{"n_layer": 10, "moe_layers": [0, 2, 4, 6, 8], "router_score": "softmax", "lr_router": 0.00173, "vocab_size": 8192, "positions": "learned", "attn_scale": 0.125, "tie_embeddings": true, "warmup_steps": 200}
Below are experts of layer 4 (counted from 0) of a mixture-of-experts language model. Rows are named router (the router's row for the expert), up (a neuron's input weights, with its number), down (a neuron's output weights, with its number) and show model dimensions 192-255. Each number is 200 + 30 x the weight over its row's rms, rounded and kept within 0 to 999.
Before each expert's rows: a language model's description of what the expert responds to. This comes from a sample of Wikipedia text that the model never trained on.

# expert 62
Quote openers and hyphens. Opening quotation marks before quoted speech or terms, such as he said, "It, and hyphens joining compounds, such as large-scale, COVID-19.
router,183,240,195,218,203,234,194,277,185,228,221,239,275,208,198,176,241,225,197,195,223,243,163,185,189,173,189,225,218,217,214,203,191,175,229,163,208,233,175,157,173,192,190,170,208,176,210,222,141,216,237,225,210,190,243,210,232,171,207,175,196,232,215,220
up0,210,204,128,189,243,180,153,183,209,217,191,179,204,197,179,233,141,212,182,171,197,150,164,179,191,170,213,223,230,234,171,168,200,182,248,194,205,219,204,219,191,215,216,197,253,192,228,195,225,186,212,240,236,233,166,220,174,190,210,207,223,247,194,174
down0,185,189,219,142,235,161,200,207,142,229,185,230,253,235,166,236,177,139,191,214,168,168,184,213,242,167,196,181,213,204,170,190,224,176,220,163,194,185,216,272,239,181,236,168,199,213,184,187,144,206,201,213,202,187,184,255,169,176,215,189,217,186,171,211
up1,201,181,249,204,212,216,158,256,197,224,255,145,186,244,180,245,211,206,203,108,211,220,219,253,205,179,222,174,212,209,157,216,232,229,217,221,229,202,197,154,202,201,219,278,251,230,237,214,210,218,210,200,199,180,167,146,220,197,198,156,236,199,201,183
down1,191,214,228,234,208,131,275,153,199,236,173,201,218,139,233,210,121,158,232,176,175,202,228,212,226,254,235,218,160,162,203,194,165,200,194,205,188,210,172,208,200,153,166,192,191,245,220,160,213,182,183,234,216,181,188,216,173,152,179,266,159,206,173,214
up2,175,190,194,187,194,169,262,194,232,187,224,203,211,181,176,251,224,207,243,216,197,210,177,165,235,218,210,189,174,210,198,169,184,162,213,206,174,181,239,238,218,181,230,268,219,191,187,162,174,163,217,170,181,188,225,275,220,167,203,167,207,205,168,190
down2,166,174,242,152,195,125,141,228,221,197,204,142,194,217,179,179,153,248,172,248,208,250,207,218,256,252,202,145,184,259,262,165,210,140,197,181,171,140,233,188,162,232,231,207,209,160,229,170,203,183,214,205,177,215,195,189,211,214,201,180,248,213,150,209

# expert 20
Capitalized name beginnings. First piece of a capitalized proper name split into pieces, often after the or of, such as Is-les, N-ell, Al-Assad.
router,151,163,190,164,174,204,238,221,180,216,234,237,257,263,151,166,233,205,234,218,270,183,205,175,198,149,215,231,215,170,200,211,197,190,266,180,247,206,236,211,164,212,190,232,179,214,208,178,235,252,232,249,235,203,234,187,173,195,204,162,233,220,209,234
up0,242,233,192,231,204,195,217,128,207,216,147,151,194,249,227,156,207,209,179,223,145,243,197,280,229,148,168,176,201,200,186,196,220,211,193,172,218,200,233,233,201,165,204,234,212,163,227,184,157,264,193,110,223,210,232,201,199,144,178,210,205,187,234,199
down0,200,170,196,195,240,240,230,172,217,134,201,186,190,142,243,187,178,228,182,184,184,182,253,213,152,175,219,119,198,192,237,168,207,238,226,205,154,220,195,227,194,179,211,243,222,163,258,179,206,223,221,172,228,223,199,173,181,232,269,185,213,234,194,172
up1,91,228,238,138,173,225,179,197,206,133,204,191,206,235,228,197,191,141,219,163,221,229,166,225,263,193,180,229,220,179,217,209,238,131,156,241,235,188,200,176,210,149,211,148,140,193,234,202,170,187,218,188,145,222,172,154,213,188,220,186,208,196,237,228
down1,229,156,191,202,259,226,157,191,193,219,179,148,282,232,228,168,247,159,225,230,176,219,275,176,222,210,227,165,180,206,171,205,173,197,179,211,195,194,190,231,194,174,194,206,192,222,191,190,181,207,205,192,178,222,215,220,187,159,253,188,161,219,158,202
up2,191,182,229,206,245,245,221,217,165,125,171,159,201,220,141,184,244,235,257,190,174,250,193,187,187,217,148,233,228,172,160,195,203,184,235,214,194,199,168,151,134,229,228,201,187,215,202,179,177,173,215,171,189,213,177,172,179,198,232,210,233,190,174,178
down2,174,185,142,223,239,223,165,202,236,258,177,232,150,225,205,193,202,178,198,187,179,195,203,174,96,142,165,135,164,170,211,215,213,238,217,186,193,233,235,196,216,236,167,213,214,173,215,187,268,225,214,128,193,183,238,173,240,252,179,149,217,197,184,180

# expert 5
Accented Latin letters. Accented or special Latin letters inside foreign names and words, mostly after a consonant, as in Stuchlá, Osnabrück, Helgadóttir, Chișinău.
router,157,242,207,224,215,211,220,208,181,237,237,214,212,191,169,220,178,246,216,222,228,167,185,220,234,180,215,156,130,174,167,204,188,221,168,186,212,190,202,190,158,171,198,243,189,220,182,185,199,210,200,205,204,242,165,226,209,164,159,216,262,217,201,168
up0,195,211,212,196,234,227,209,184,238,227,197,187,192,199,230,212,204,241,207,205,185,272,183,218,181,217,172,245,217,212,173,203,190,228,182,228,229,217,191,157,217,145,192,237,152,192,192,167,126,247,230,193,240,162,181,208,194,163,217,181,153,194,156,240
down0,244,224,218,231,195,166,194,199,230,213,203,175,174,145,179,210,223,164,188,197,205,173,183,249,168,225,128,234,157,182,215,174,202,225,220,222,261,206,183,213,200,185,217,168,222,190,234,219,217,180,233,220,190,188,188,231,231,149,183,211,142,184,173,191
up1,174,155,183,240,256,187,226,203,182,184,219,211,218,233,259,166,174,212,236,223,187,227,224,176,180,224,217,213,182,213,185,196,186,164,172,265,231,168,217,201,186,249,200,282,243,195,216,154,230,156,212,227,170,222,235,179,224,208,191,216,204,235,221,162
down1,190,216,210,173,159,153,230,228,246,172,183,179,196,236,175,234,186,160,193,185,227,214,210,144,157,190,229,188,219,216,187,202,205,199,222,197,195,173,218,190,229,219,160,215,165,175,190,176,241,193,167,195,205,200,198,272,184,194,169,178,301,181,226,205
up2,204,206,198,189,247,225,118,247,180,113,188,189,177,190,220,246,194,164,227,167,156,240,159,241,236,210,177,179,250,181,221,222,177,163,235,198,168,229,193,187,195,178,191,165,209,167,205,173,217,156,164,191,269,169,190,210,226,200,202,198,165,219,204,236
down2,223,186,210,150,223,233,163,187,206,210,173,200,171,183,181,242,129,127,231,181,221,198,228,216,224,200,187,194,200,207,233,157,208,179,173,192,173,206,218,231,150,190,211,176,246,215,220,179,222,252,236,168,173,186,235,188,191,192,212,232,184,173,176,190

# expert 15
Units and m-pieces. Measurement units after numbers (m, km, ft, kg, metres) in sports tables, plus word-initial m pieces like m-ermaids, m-apping, m-outh.
router,149,231,220,174,194,175,220,242,265,237,249,120,185,217,117,267,196,208,164,153,217,212,189,149,219,160,145,139,207,187,173,204,193,176,207,172,151,210,244,220,194,161,197,204,226,207,152,174,192,205,210,203,180,197,186,185,156,182,178,221,145,204,228,193
up0,215,172,220,237,201,162,179,235,190,255,269,187,202,152,189,83,207,208,176,192,144,206,247,191,220,229,243,161,227,216,176,228,183,248,209,180,181,206,172,199,239,189,209,203,229,211,159,186,208,229,232,207,269,220,212,215,188,179,201,203,156,219,226,225
down0,195,237,243,162,243,168,216,204,245,194,216,215,158,225,175,210,198,175,140,207,219,189,205,202,191,281,203,173,193,189,170,150,217,210,166,204,221,170,175,221,182,225,240,200,162,188,208,250,229,192,152,216,183,207,176,174,191,221,136,214,210,161,245,145
up1,228,187,191,196,166,239,246,178,204,250,199,144,202,215,235,180,164,219,208,231,183,200,217,160,248,184,208,166,164,239,250,218,225,181,213,201,207,205,212,183,179,193,213,203,163,203,238,221,224,216,222,170,204,169,235,197,211,232,183,228,185,166,259,195
down1,210,174,223,222,187,184,208,212,176,216,202,233,254,204,177,158,220,179,168,204,161,187,191,165,126,180,171,197,243,190,172,161,214,187,237,204,200,205,226,239,200,165,241,222,180,158,268,181,208,251,173,168,203,227,157,292,301,195,185,201,203,199,184,214
up2,170,179,183,163,176,158,182,123,227,180,208,235,169,230,214,224,219,185,156,242,199,155,175,242,226,168,199,223,215,170,264,185,159,203,163,224,166,189,188,135,248,216,244,189,189,207,188,238,193,245,227,189,230,175,200,186,161,192,162,216,218,179,267,168
down2,202,156,128,225,199,206,172,182,246,168,248,134,221,200,247,216,201,178,258,182,193,244,165,190,179,181,236,203,167,232,200,230,263,199,207,215,233,190,217,205,163,185,208,193,126,136,172,211,253,199,258,205,277,187,180,212,238,203,239,188,214,210,122,177

# expert 6
Word-initial capital letters. Single capital letters starting a word or abbreviation, mostly in tables and stat headers, such as P in PIM, D in DAY, Ole.
router,189,183,233,174,195,198,277,234,236,146,192,226,223,169,193,184,241,219,147,194,222,180,228,193,248,216,220,238,247,213,217,186,184,198,254,232,149,199,163,226,197,163,202,210,196,207,210,192,185,214,211,184,178,163,187,158,202,149,213,184,176,225,154,247
up0,184,91,208,196,227,230,139,184,184,173,183,192,207,240,226,210,181,167,199,185,173,198,228,202,190,233,167,137,210,191,240,204,226,245,170,208,162,201,234,205,233,161,178,190,190,163,247,190,179,178,126,218,246,234,220,202,172,233,262,252,188,236,184,192
down0,194,264,249,190,221,173,197,206,205,204,212,238,163,208,273,192,184,210,197,222,157,182,179,186,167,149,198,228,169,239,135,183,253,261,198,187,169,163,231,186,217,204,240,229,200,198,162,179,234,163,192,224,170,173,248,197,193,202,155,196,223,215,189,178
up1,156,194,249,215,248,217,191,228,170,219,223,209,201,196,209,219,172,194,240,174,244,206,202,215,193,232,217,151,173,173,260,220,242,197,215,189,227,204,222,189,266,196,207,214,213,227,224,189,219,193,234,178,240,215,191,166,172,207,226,202,200,200,274,155
down1,164,208,193,192,200,229,156,174,214,169,264,231,206,200,172,217,212,221,269,128,203,226,227,182,223,217,199,179,221,194,152,193,172,258,221,236,215,234,221,145,265,180,213,168,176,168,222,212,209,180,180,208,209,212,156,159,172,184,223,222,247,235,169,195
up2,170,234,228,217,167,226,195,160,213,206,161,164,172,208,226,212,212,243,204,198,185,161,191,200,248,146,214,211,215,175,240,210,211,209,182,187,202,192,192,200,197,128,237,169,185,153,137,220,182,218,183,187,178,210,174,198,225,204,206,167,211,187,195,202
down2,216,227,184,134,188,224,175,174,194,220,204,259,253,239,207,176,163,180,235,172,184,221,190,185,168,229,245,205,171,211,181,215,189,240,206,224,157,228,183,215,159,159,194,179,184,195,236,219,207,244,149,221,235,194,210,224,168,213,197,221,205,203,182,234

# expert 1
Word-initial consonant pieces. Short consonant pieces (b, f, r, d, h, gr) opening a word or a part after a hyphen, such as Butter-f-ly, on-r-amp, single-h-anded.
router,193,192,200,199,228,214,264,199,231,177,187,148,204,169,208,167,231,162,207,129,218,266,194,215,219,183,198,221,221,192,198,202,197,198,256,211,238,212,174,184,152,201,194,185,188,152,249,174,134,214,203,192,210,182,245,164,221,181,178,210,171,177,207,225
up0,182,161,179,231,168,222,188,165,204,219,244,193,224,170,220,168,183,221,237,186,195,210,198,215,184,192,217,175,232,218,215,216,174,245,169,208,193,252,205,244,169,216,188,216,228,207,211,145,208,260,173,214,178,174,166,193,204,247,175,174,256,190,195,205
down0,208,184,207,188,242,210,229,208,188,152,181,185,193,157,222,192,152,217,204,209,220,240,157,222,188,196,202,219,185,218,198,223,208,210,186,236,175,201,201,188,247,199,147,186,220,209,182,220,179,159,159,182,153,216,160,246,157,125,222,180,199,160,201,238
up1,231,190,261,188,197,191,144,202,199,204,137,157,182,204,215,203,213,242,225,227,211,196,196,223,227,181,230,263,196,225,197,206,168,209,229,170,181,221,186,158,170,167,220,157,272,251,233,189,197,214,192,218,211,169,201,150,192,202,192,187,219,191,225,147
down1,205,197,192,218,122,195,170,183,169,204,218,219,201,171,199,142,181,261,231,304,204,194,206,235,172,201,202,193,211,134,230,189,237,188,172,216,172,195,179,199,204,163,173,218,223,213,126,184,228,178,241,236,228,204,206,207,184,246,206,188,164,127,180,221
up2,159,251,164,195,203,271,197,149,204,216,157,242,206,203,223,187,235,181,143,180,189,230,202,151,165,202,198,255,173,219,228,214,173,235,207,208,243,174,187,222,215,173,195,160,228,184,180,216,224,225,255,217,239,171,220,139,232,160,206,225,182,191,191,155
down2,200,194,224,225,217,215,219,184,147,195,202,208,215,229,144,159,196,252,176,217,184,206,179,188,180,177,251,197,191,213,202,178,210,190,232,207,204,234,215,223,178,205,185,206,197,194,179,205,171,196,158,153,205,249,202,196,233,194,212,173,251,176,188,180

# expert 39
Table and list cells. First tokens of cells in pipe- or semicolon-separated tables and lists: phonetic symbols like j, scores, percentages, country names, symbols like •.
router,167,185,206,200,251,168,198,199,244,225,199,172,189,250,166,246,196,203,255,182,195,204,181,251,195,151,179,140,201,173,190,207,192,253,196,168,175,235,230,224,193,175,196,223,168,179,150,212,234,227,161,246,153,181,200,174,192,186,192,219,158,207,222,159
up0,152,189,181,210,251,207,205,199,200,187,175,130,187,151,229,189,173,159,214,187,242,191,213,226,215,210,228,183,180,198,199,185,212,238,178,180,215,160,194,220,166,148,197,180,190,219,221,202,220,189,198,205,221,172,169,218,220,183,192,157,213,181,245,227
down0,188,180,210,174,203,220,182,168,228,185,173,198,237,199,165,183,213,204,139,166,185,223,214,221,186,226,277,194,209,212,231,217,142,210,177,187,200,192,157,165,190,217,241,153,244,168,192,183,194,189,213,234,174,191,231,214,209,236,166,158,155,206,229,179
up1,175,172,223,225,178,198,129,224,146,193,154,175,158,233,204,134,178,207,169,212,195,221,222,180,225,188,186,201,167,183,244,170,174,261,227,197,175,195,189,196,191,277,172,247,184,179,117,162,197,185,248,210,245,163,196,263,181,164,216,227,229,207,189,269
down1,178,218,255,197,223,175,191,179,180,229,199,207,226,214,178,189,222,280,244,244,213,215,196,205,146,212,161,195,226,180,169,185,175,196,210,220,222,177,250,222,184,177,191,199,188,199,181,207,180,229,242,212,225,188,251,164,221,129,161,224,188,169,197,159
up2,212,219,163,210,218,220,193,212,211,217,194,161,190,211,196,173,159,181,240,243,269,204,174,188,206,219,208,217,176,230,203,221,185,186,206,161,178,253,216,257,218,231,190,239,174,178,175,269,219,188,209,160,240,190,209,232,215,181,196,157,158,192,226,223
down2,202,181,235,202,158,195,235,213,211,236,240,241,198,205,221,207,187,210,226,180,237,185,160,195,198,183,169,253,177,219,188,223,201,130,219,177,230,191,186,197,181,196,275,228,185,258,220,205,218,217,198,253,180,180,163,187,206,171,207,183,216,191,212,261

# expert 2
Romanized name syllables. Mid-word syllables inside romanized foreign personal and place names, especially Chinese and Spanish, such as S-hen-gnan, Zhu-ang, Du-que.
router,163,215,224,212,172,240,235,115,225,164,131,217,217,164,235,145,212,223,182,240,195,199,158,173,252,152,237,210,166,188,213,175,191,167,169,223,174,200,194,188,166,207,184,199,220,241,192,196,255,138,249,196,170,176,171,169,186,203,133,209,267,205,151,239
up0,151,229,176,211,223,221,202,157,225,255,211,193,178,173,222,203,189,185,254,216,202,243,180,197,169,155,274,216,185,223,206,222,227,146,179,187,187,170,229,206,219,186,202,186,153,245,164,183,200,173,171,190,201,214,206,192,221,172,190,238,204,211,185,207
down0,222,237,229,193,198,239,216,258,207,222,174,169,208,154,170,231,188,224,182,174,198,204,225,193,209,187,210,163,211,137,184,227,211,225,149,193,153,157,204,220,172,228,183,220,127,226,251,179,227,211,231,191,211,202,204,197,160,167,182,207,183,198,163,165
up1,172,231,219,166,222,186,219,195,204,206,163,220,245,181,219,144,159,196,202,260,178,220,239,185,160,208,229,199,265,159,197,184,189,207,169,150,198,179,208,132,245,201,210,150,207,206,200,169,243,145,206,199,243,214,207,209,163,250,222,206,239,205,152,190
down1,217,103,216,192,220,180,206,199,196,202,190,179,210,242,210,169,190,206,185,172,252,210,255,270,188,236,171,182,222,171,198,201,185,191,207,162,232,163,240,211,212,103,143,187,245,214,219,161,198,240,218,193,196,179,198,244,157,236,224,181,211,231,236,222
up2,235,244,149,213,231,151,213,191,179,180,242,181,166,192,170,248,233,242,198,172,242,198,213,201,170,203,154,161,221,218,186,209,194,218,148,174,129,219,211,168,127,152,170,211,196,209,231,261,208,187,174,174,198,157,238,246,185,207,213,228,178,193,190,232
down2,143,189,219,210,244,237,173,183,165,186,161,202,171,189,226,178,189,196,222,190,208,200,214,207,229,247,152,215,193,168,174,163,204,191,199,205,215,211,180,159,203,186,193,167,218,189,218,225,213,185,192,223,204,241,207,197,201,241,143,219,215,216,203,151

# expert 13
Capitals in codes. Single capital letters inside acronyms, country codes and capitalized names, often in tables, as in COL, MRT, PDC, SXSW, McLaughlin.
router,183,234,230,198,188,178,172,202,198,198,184,179,170,171,179,168,252,234,202,218,221,214,175,197,272,231,199,251,141,222,257,190,185,203,177,266,216,177,169,207,200,205,169,247,198,190,170,149,138,140,208,205,149,167,250,213,208,186,192,205,142,217,172,165
up0,206,175,194,209,169,227,208,230,208,194,206,237,196,162,255,208,243,227,163,228,147,202,147,178,180,213,239,237,224,228,241,198,223,213,214,193,179,188,194,260,163,189,210,232,210,282,192,177,210,160,274,229,217,204,199,151,180,150,232,167,212,205,201,155
down0,163,212,206,241,189,172,228,225,211,218,200,243,183,204,184,234,172,215,147,222,216,183,225,198,207,230,179,164,223,192,192,165,124,254,207,178,208,176,226,222,237,204,209,214,212,236,256,168,138,236,190,181,183,230,218,220,199,233,134,181,185,231,179,198
up1,211,188,173,193,203,235,228,228,188,179,200,155,203,220,156,124,245,191,227,218,201,170,182,196,223,215,196,227,154,169,206,180,218,203,209,193,217,193,206,118,231,249,208,231,235,163,247,168,183,168,225,211,176,246,110,225,212,193,200,224,196,234,237,215
down1,202,174,162,219,235,219,221,185,156,194,254,229,198,222,206,215,214,216,152,193,174,172,220,222,192,189,144,230,237,184,213,189,208,139,199,196,181,235,189,226,201,160,183,179,138,200,234,237,196,168,216,207,207,148,230,154,168,165,224,176,223,178,190,200
up2,176,185,191,243,196,168,177,175,188,210,180,156,177,129,184,226,209,181,184,218,204,223,152,210,259,205,223,180,204,171,222,186,184,195,171,200,212,203,207,179,219,208,203,190,127,166,219,238,133,122,211,182,240,217,188,195,204,210,165,232,201,214,229,219
down2,164,161,242,136,252,228,192,184,134,208,172,234,234,208,161,217,158,245,222,194,252,182,215,161,205,203,210,211,132,249,189,217,232,176,204,206,230,210,159,244,174,215,177,191,180,228,199,199,234,220,185,210,242,270,226,204,153,232,217,189,201,156,234,197

# expert 56
Opening brackets and slashes. Opening parentheses after a name, often before an acronym or gloss, plus slashes and dashes, as in Associations (UEFA), and/or, 2011/12.
router,190,173,194,210,195,154,180,263,159,235,222,198,258,205,215,229,190,219,193,207,226,190,175,232,216,155,131,210,208,211,240,214,194,222,228,163,221,199,196,207,229,175,205,200,160,238,205,256,202,195,259,198,218,234,210,237,218,241,240,208,194,230,197,203
up0,199,123,173,188,191,280,186,200,256,158,172,211,215,173,213,213,168,253,192,176,247,253,191,198,211,208,195,224,212,158,213,208,192,225,179,235,211,232,204,137,222,139,171,181,229,185,213,226,192,185,194,206,227,217,157,183,156,236,241,157,205,220,253,206
down0,181,208,231,172,209,125,162,184,174,201,190,205,201,234,236,161,188,168,144,249,200,177,218,255,225,166,206,175,238,222,196,232,195,245,228,213,197,199,204,207,290,247,203,231,219,212,190,171,143,226,209,240,181,210,240,204,237,161,147,207,167,158,176,199
up1,175,187,213,228,226,249,174,234,207,224,232,172,186,152,215,179,191,224,208,175,173,175,210,148,246,209,214,174,215,181,155,211,185,156,146,163,184,204,176,233,207,191,208,188,254,230,206,185,145,198,201,193,214,195,181,207,232,203,225,186,241,191,190,196
down1,202,227,218,191,128,269,185,234,163,170,158,230,171,237,257,220,232,217,172,221,189,229,244,227,144,179,189,208,224,214,220,200,167,214,235,210,110,183,226,212,206,163,174,176,194,177,154,245,249,255,197,217,227,186,197,132,243,156,234,215,200,182,204,234
up2,218,216,214,211,211,200,212,235,225,214,197,204,200,160,162,183,202,194,198,232,222,211,174,212,223,225,227,159,206,258,199,197,194,215,211,231,200,200,210,156,208,151,186,222,171,170,233,232,220,242,206,205,185,210,184,222,205,242,167,172,179,248,152,244
down2,158,172,198,178,158,206,212,200,198,216,178,209,167,169,175,224,176,188,187,144,176,195,202,233,199,190,210,247,202,128,232,221,194,124,201,219,165,253,219,234,225,258,188,227,194,217,210,244,171,134,236,224,223,173,188,227,180,216,178,236,284,210,150,204

# expert 49
Name-initial capitalized pieces. Capitalized first pieces of proper names, often Spanish or foreign, after El, de or Santa, such as Caribe, Chorrillo, Monte, Slavia.
router,174,148,253,189,154,220,241,176,250,165,192,194,232,214,144,208,183,194,157,212,216,218,227,218,236,218,236,207,212,199,181,194,223,227,198,200,152,227,200,220,187,192,199,228,185,189,175,211,232,205,204,176,167,127,226,155,183,133,169,226,167,179,175,232
up0,147,137,199,218,152,198,236,232,198,176,194,178,179,208,235,199,189,220,242,192,209,224,189,174,241,186,212,253,177,163,223,171,192,169,231,155,245,220,166,199,161,205,192,202,196,212,182,210,186,225,211,238,201,195,197,175,224,205,253,246,186,187,184,175
down0,221,248,169,226,195,149,169,243,214,195,183,175,197,197,194,159,194,152,195,258,206,183,208,176,150,200,209,172,177,169,157,199,192,214,197,240,186,181,242,187,184,193,175,198,226,188,209,164,163,178,220,184,141,219,152,264,245,222,189,213,175,199,153,222
up1,193,175,165,219,221,206,215,266,218,177,213,188,200,204,225,266,220,162,250,206,181,214,210,190,231,224,212,209,216,235,187,198,180,187,176,192,241,178,216,209,273,241,200,196,222,156,182,229,286,249,224,149,192,190,188,191,162,211,165,151,219,198,192,177
down1,255,146,186,231,180,181,203,231,244,206,255,227,177,187,186,147,162,197,162,170,199,214,194,251,214,264,244,232,178,206,166,182,198,206,215,206,187,209,207,179,138,240,149,195,204,224,184,218,196,198,177,201,204,216,150,239,222,166,199,206,234,185,131,230
up2,210,232,224,182,208,132,173,212,169,254,183,165,214,182,156,236,201,228,220,129,208,158,260,141,236,233,246,173,232,173,197,186,179,169,249,254,193,238,246,181,236,180,230,158,219,158,198,237,215,182,188,185,205,218,262,216,186,199,195,142,254,215,189,232
down2,201,218,222,219,189,234,207,172,194,177,154,222,175,189,200,217,208,160,222,211,169,185,226,150,194,168,138,178,271,166,172,215,195,200,172,220,178,187,241,206,252,225,177,191,151,142,213,237,236,221,150,217,198,249,256,186,237,184,231,175,240,210,186,207

# expert 18
Colours, materials, digits. Colour and material words like green, water, oil, sand, plus lone digits and name pieces inside tables and math.
router,184,204,200,220,256,157,192,208,241,191,217,200,209,245,192,232,193,180,249,170,214,161,175,227,200,129,171,161,210,174,185,226,192,219,218,178,177,221,210,234,199,169,197,219,186,159,153,226,246,234,141,236,145,188,182,171,178,187,200,219,168,183,210,170
up0,200,193,199,195,178,226,176,228,230,175,188,209,171,207,248,213,177,212,149,203,201,190,148,216,241,230,231,184,218,228,205,169,203,251,231,203,171,238,195,209,220,207,176,242,250,185,256,213,223,214,230,226,214,187,198,266,168,193,238,208,201,214,207,235
down0,180,174,213,156,199,213,142,195,189,219,219,143,212,201,258,184,227,287,185,224,153,216,192,195,232,240,224,165,201,183,208,187,144,188,216,214,261,207,225,186,229,234,211,193,143,219,157,197,234,210,191,174,190,197,212,269,219,192,196,242,182,168,245,179
up1,187,158,254,200,158,155,196,221,217,227,158,192,238,254,219,209,234,176,163,173,242,207,210,232,198,201,166,223,192,202,196,220,183,247,208,201,201,213,181,236,272,159,234,191,195,232,197,154,147,214,160,155,171,205,254,226,179,154,176,187,207,217,161,133
down1,196,214,175,174,212,177,188,186,217,191,186,236,201,212,193,157,213,156,193,204,182,204,139,204,197,188,213,175,237,199,254,168,179,259,187,162,236,245,219,210,163,203,210,221,235,185,175,276,239,143,214,230,204,242,160,173,179,210,166,172,189,192,197,215
up2,145,164,208,257,172,235,188,203,179,139,162,172,185,167,179,214,161,160,243,166,256,218,173,214,166,177,214,192,200,263,204,185,255,205,225,239,178,191,232,213,205,229,198,184,240,213,166,206,236,144,175,190,161,163,234,162,176,231,214,198,238,193,120,189
down2,236,183,170,180,249,183,191,188,231,173,178,198,194,178,193,252,193,163,212,272,149,194,235,241,177,206,198,214,189,217,217,249,203,245,211,189,246,205,229,223,175,211,197,246,216,201,242,229,174,220,210,180,256,204,207,230,212,183,170,198,236,163,229,225

# expert 9
Institutional name words. Capitalized words opening proper names of wars, armies, agencies and places, such as First World War, Air Force, National, River, Army.
router,223,202,218,219,186,213,172,211,196,236,205,146,258,195,171,249,173,241,219,270,212,228,230,164,159,169,227,251,207,202,233,220,185,181,197,222,258,211,192,247,207,232,185,218,237,223,227,235,236,257,250,215,198,186,264,162,205,174,203,165,191,203,157,229
up67,193,205,199,197,155,160,183,200,243,204,218,143,192,199,198,189,207,220,169,183,187,110,191,182,190,211,155,194,225,160,205,198,217,273,224,239,167,169,194,240,163,247,195,158,258,251,146,190,175,178,186,217,215,184,229,255,181,159,191,198,219,218,190,200
down67,222,207,194,196,187,193,188,201,158,235,170,199,203,213,220,189,240,241,159,170,203,208,194,222,201,228,186,227,201,221,183,220,163,169,194,202,200,205,197,221,212,180,160,138,206,185,219,174,210,218,224,172,214,275,235,157,174,193,209,252,219,208,194,232
up68,236,197,180,217,209,149,217,216,188,149,222,208,221,216,247,196,200,162,228,224,215,193,149,201,166,216,213,241,197,191,188,191,204,204,256,174,201,166,229,155,171,226,183,187,219,190,194,193,261,207,257,193,178,198,159,243,194,216,185,233,151,175,196,248
down68,177,191,198,209,190,252,202,232,131,164,169,250,219,212,280,231,231,242,150,152,159,187,154,248,231,204,258,184,246,152,174,222,185,165,177,256,252,181,212,198,219,192,197,143,198,159,250,173,165,150,164,210,145,184,231,198,188,169,237,213,177,151,180,190
up69,216,207,216,216,147,238,189,220,187,132,168,189,203,243,172,172,188,214,237,215,161,236,173,216,252,222,167,188,173,169,214,229,203,133,180,217,203,229,199,191,179,238,211,191,241,230,156,237,214,190,190,222,199,197,165,193,208,175,211,181,226,195,158,176
down69,193,201,194,219,200,208,211,138,191,197,232,192,221,212,263,176,143,192,172,232,221,205,134,222,145,228,182,209,248,163,242,199,237,204,199,155,181,222,226,152,158,163,185,180,225,158,215,214,231,195,177,175,184,253,197,194,165,165,220,234,212,204,180,188

# expert 54
Ordinals and adjectives. Adjectives after the or his, mostly ordinals and time words like first, second, last, final, former, new, often before time or season.
router,213,201,241,170,180,239,190,264,173,193,212,200,198,207,196,207,225,157,232,154,162,164,276,209,190,185,244,187,161,163,212,206,198,213,198,196,156,179,258,202,168,210,223,213,192,189,235,170,231,191,222,183,183,223,219,189,192,165,222,159,153,204,177,223
up0,232,242,171,187,142,176,217,257,216,155,233,208,138,217,207,165,177,177,238,230,169,174,205,233,186,210,181,194,141,212,153,203,238,223,209,172,228,192,237,195,199,201,196,250,237,178,209,204,228,226,236,258,271,168,203,170,188,202,175,228,226,194,174,207
down0,221,187,226,205,190,230,193,175,224,197,215,211,180,202,238,220,258,139,202,216,180,196,163,196,202,178,186,258,237,230,158,199,226,208,191,188,133,162,194,183,204,228,182,254,233,185,203,258,168,188,208,160,169,189,183,203,176,162,199,205,208,204,225,165
up1,206,189,244,135,228,162,207,206,206,197,199,151,177,186,233,201,173,150,184,226,255,232,223,178,198,221,191,157,208,214,172,196,218,168,167,197,174,164,192,168,217,159,184,194,221,179,198,237,141,230,179,162,148,209,118,207,181,138,189,235,158,216,225,215
down1,200,215,222,207,211,220,241,194,219,294,239,133,217,196,202,186,185,210,177,171,193,162,206,171,154,239,225,245,164,183,188,171,203,165,194,194,204,122,151,246,229,243,169,196,244,241,203,169,169,176,211,192,223,225,199,171,167,191,209,199,203,210,230,252
up2,242,209,177,203,193,193,134,213,235,202,163,208,204,158,217,173,222,138,234,206,252,206,210,176,173,215,208,213,127,183,213,198,236,206,189,190,208,206,176,209,190,263,203,171,202,199,214,144,235,225,227,172,199,195,246,230,174,199,161,162,224,212,216,212
down2,204,214,167,185,192,208,179,198,250,220,210,220,213,169,201,185,170,176,199,262,175,202,130,223,206,179,240,175,225,239,246,149,251,203,177,203,208,197,188,191,203,139,233,197,174,190,199,201,155,219,219,192,197,217,255,188,180,206,185,173,185,172,222,181